Below are experts of layer 5 (counted from 0) of a mixture-of-experts language model. Rows are named router (the router's row for the expert) and show model dimensions 640-767. Each number is 128 + 32 x the weight over its row's rms, rounded and kept within 0 to 255. Numbers have three digits each.
Before each expert's rows: a language model's description of what the expert responds to. This comes from a sample of Wikipedia text that the model never trained on.

# expert 0
It responds to: Articles and possessive determiners opening a noun phrase, such as the, an, his, their, its, usually after of, in, with.
router:102131133169097116146182178160183155136103152133133139103110180115119122163135161065126141150117140106121091137075161077134120117087124161100088151132161168125146119166158141090095062090083140157109127116177143083086141159213133130173092114085144161153134109128091137103128074121125144135120077106148077119122096156155126114142074087146150119124129125082099186171084085115096210146116

# expert 22
It responds to: Numeric tokens and digit groups in statistics, measurements, times and coordinates, e.g. 26,500,000, 800 tonnes, 315 ft, 2:25:25.
router:098122135171094120163151178176132095088086198124093207171063106060181105175102179125159109136156121122149132144096162137114149148144134116109055169033134104155152100147162121114136085116168144116159148128117139072114123123163060135124119158163137150146120119158141124164161031109137127158071147104114093196089119115198116113187112045091101170167156111096101156127137120065118155137112

# expert 14
It responds to: Short word pieces in the middle of surnames and place names, such as Pin-e Bluff, McG-ar-vey, Stock-ton, -ville.
router:063186110062132124167138109176172148129127181082161172126133167146102145135136137151133126111153148100080135196120145047173103101099103138140108127107171124108113049172136139130131104055130106123138125118156176061116103128158119149114082151090117134114097100165094109081190116084101112105163163068162167188127115115146128028159139127147104097152145113125138161173149131124138144126048

# expert 9
It responds to: Middle and end pieces of longer words, often verbs, such as imi in assimilate and asi in purchasing, plus common verbs like give, take, off.
router:119170137121109131188078174124155212120135150129194123137106180094135145125096116128189156115103115126117127141089109113180186163113132182142138141132122137150147126157133132086117073132110178126113107143151121088133172128152150180177152152056100099058141141132165166151140120113117135135046092103141126158115142117108098129155111072130064141156159158123096099173105129143096153135120

# expert 19
It responds to: Decimal points, hyphens, en dashes and slashes inside numbers, dates, table rule lines and compounds, e.g. 0.10, |---, Triple-A, 7 / (0).
router:151121168115096139143149099128102132133077167200111110085090176073177110172128191031106122180116096118205155114090205098106113142190088184159158174093175161068080091182170068116157123068144160139072140182093088083099126152120099128116127153097110118119114109167140137066106118155075122104078140066120112186108056160181173126105113091097120123157151148135121123142119151137093091167123

# expert 1
It responds to: Commas and periods ending a noun phrase before an appositive or new clause, plus concessive/conditional conjunctions like but, although, if, because.
router:128164077150098126140126134152145145139126161140126185109093174086114173122121146125160163167133137147149120087129121084188168129046151140103073118070125174154072102116183126103139095098144162126166202097140152103159140128115130175176111144091091097100119087190082099091136030163036161141098161104149055138146098093152178102184077113102085153169106114099125208142118139081100167153108

# expert 29
It responds to: Capitalized parts of proper names for places, schools and titles, such as University, County, John, London, Earl of Cor-k.
router:099159084068129121121125130145115117145137145117156164158064115138158107118094144122130159130097181048101145132101115159174123094181164147089165125113120161124139090153173185140117163136103130120155134115153153118144112128144095128132107144119135160075116113141130082063138136145083151181069130100117150097123142113184119108127189111127093133134099127169125152170087150086141140209129

# expert 6
It responds to: Sports terms and score digits in match reports and results tables, such as Championship, Cup, team, league, and the 0 in 1–0.
router:107212113196094128166121149143186191114115164096162192083145127160192107102040151182172169096081077139175172153108088099175149124146104100105091157104132146162117071151131153182113075073135129111123072104123104125118186173142104132169177145104104130117077146150073171114131118124052128130148116093182122221150112137205126095119099154135131093158112161169123124151167101118147153147136

# expert 27
It responds to: Month names, years and year digits in dates, lifespans and date ranges, such as 10 April 1930, January 3, 1981.
router:100139101115080154124161151159138085164125117112096107116132132093163145186169195124165108162083168069150051127091127149143127091187093134173145176114091146122141150171153102135097075127173125160079163132098168134132157097119076131162153179142127157044130083134137092081135093091112198093068037101149097146122118102133155068174076136123084119200142132045169137079115144097132177139104

# expert 17
It responds to: Word pieces of Eastern European and other foreign personal names, like Kas-atkina, Kos-tadinov, Os-mani, plus diacritic letters such as č, š, ș.
router:132149145110145208110129115140164116197086179079120115078142141089161148097092162099160117150106175142111143117115104047159126107124069159118090120119115109146103131177144131111109137105101151156143135153114142121119183126119094096133167143087131184125126104130129110149125162093092167121123074131133088143117138096133180107129139157122121128105107102191077222165155132171081164182116

# expert 28
It responds to: Sentence-final periods before a new sentence, and first syllables of South Asian or Middle Eastern names, e.g. Ni(mrud), Pra(desh), Ha(ifa).
router:096123135205122114168094107135128163071083148111132088118106187035182119083156137129132125081029188072122102111111096093151099103147125176098103146074194160116144090113132102100101155103156184098150120160139138098077161113139111155161147153084073144104122116148156118081119091109132151131106164122120115154059126138138148163136153119133122170111135156170076072089094107101146124091157

# expert 23
It responds to: Function words the, and, or and & joining or opening noun phrases, often after of or a line break, including nationality adjectives.
router:148147121165152150112066161153114097135101144061166139165121145074138151111110183051124166126128150162122104161083128107192154072177115138120129201128168127086130139148149072072148088108139148047147147143105150090138156141178108110173107188122098115119137118158056129117110062109121180161050116065142118113073067126150142072152145120131139160092127168096100182154131092150117191181143

# expert 4
It responds to: Line breaks, pipes, dashes, colons and parentheses in infoboxes, taxonomy boxes and chemical data lists, e.g. Phylum, Animalia, °, ·.
router:066095101101162147167083120140134172141149126135153183144094127110116115164178153181135183152147175108093104158080155099092123136107112184063091147102094064101097135154125103159112078123170163178151094153112115143110156084135092134111160124121148140118112132131124109104103126106136175118102122138171079068085108131117163149141065176065085116115123076138137116163153123161097117142099

# expert 31
It responds to: Word-initial pieces in film and music credits and filmographies, especially Indian and Japanese titles, e.g. Kh(o-Kho), ro(mance), Tel(ugu), Japanese bytes.
router:074144128132133108127112147187188148118109118106085141161115135163173147144108125117180065135118126113163161141109163108107183101107112164137089133186174148167091116127178149073132158077150093100156147135153119175157146126129167077135114144138119137075120127104091165173111095097065129118078147120123111093126105153200168083119173090090009104095176074045137178145118120140120146182127

# expert 10
It responds to: Single letters or short first pieces starting a word after =, a quote or hyphen, e.g. p(ublished), p(inkish), V(ampire), plus LaTeX symbols.
router:076104121168109162178117128131134183151120151099103179166116197125187123129074145098113148140122136098167162104098153067126144105171153194153105155159193140187092164107158126022099107137147138106118138143131193130111140111118128128189121149088120140134131117130137152108090132157056144114060186078175084143155107166172108101148105121087124185164129101101177180080109138098065122151180

# expert 26
It responds to: Second = of section headings and noun endings like -ism, -ology, -ation, -s, common in species and science articles.
router:068182037139085132192103061126140133151138099127113121163158175139177135143101172087134152099116110111112209145093114142159138179157162148070092151097196121145159119118116104170126105108141146080148122067121137151174178161154128160138176157053094139120105093101143146099096121159117157141069162098155097153121157151115147192150109104097099123175150105086114162162156158141126163160080

# expert 8
It responds to: Pipe separators between numeric cells in sports and climate tables, plus commas inside numbers, dashes, semicolons and ft.
router:100086086162080139147159141116152170137098155080145146110116140114168131178040181114078158105126163089197100169106150101141131095114131118109104108143137108093093109167117130097118119078083130103150154159141176103102189127146081072112124111131074144116121058093104132122069127122091170164121172078151107147080150159181081133077085099084150136131142093100135093126087106135094107190133

# expert 13
It responds to: Final or middle pieces of personal names, especially surnames from many languages, e.g. Ad-ler, Jayachand-ran, Khan, Jones, Singh, -berg.
router:094126147099135144165147122188130156108093188118152119161080123139162171159137141115135091148088132069096142135153123083110147144137114100129029150129168139142121147098165141085127142080158124137137140165153164082167152146139101157155130157092108111137169087090153093114122166131117148130108076148180105154104117178153178134129153129122178166151126167093101122149126145092122120161154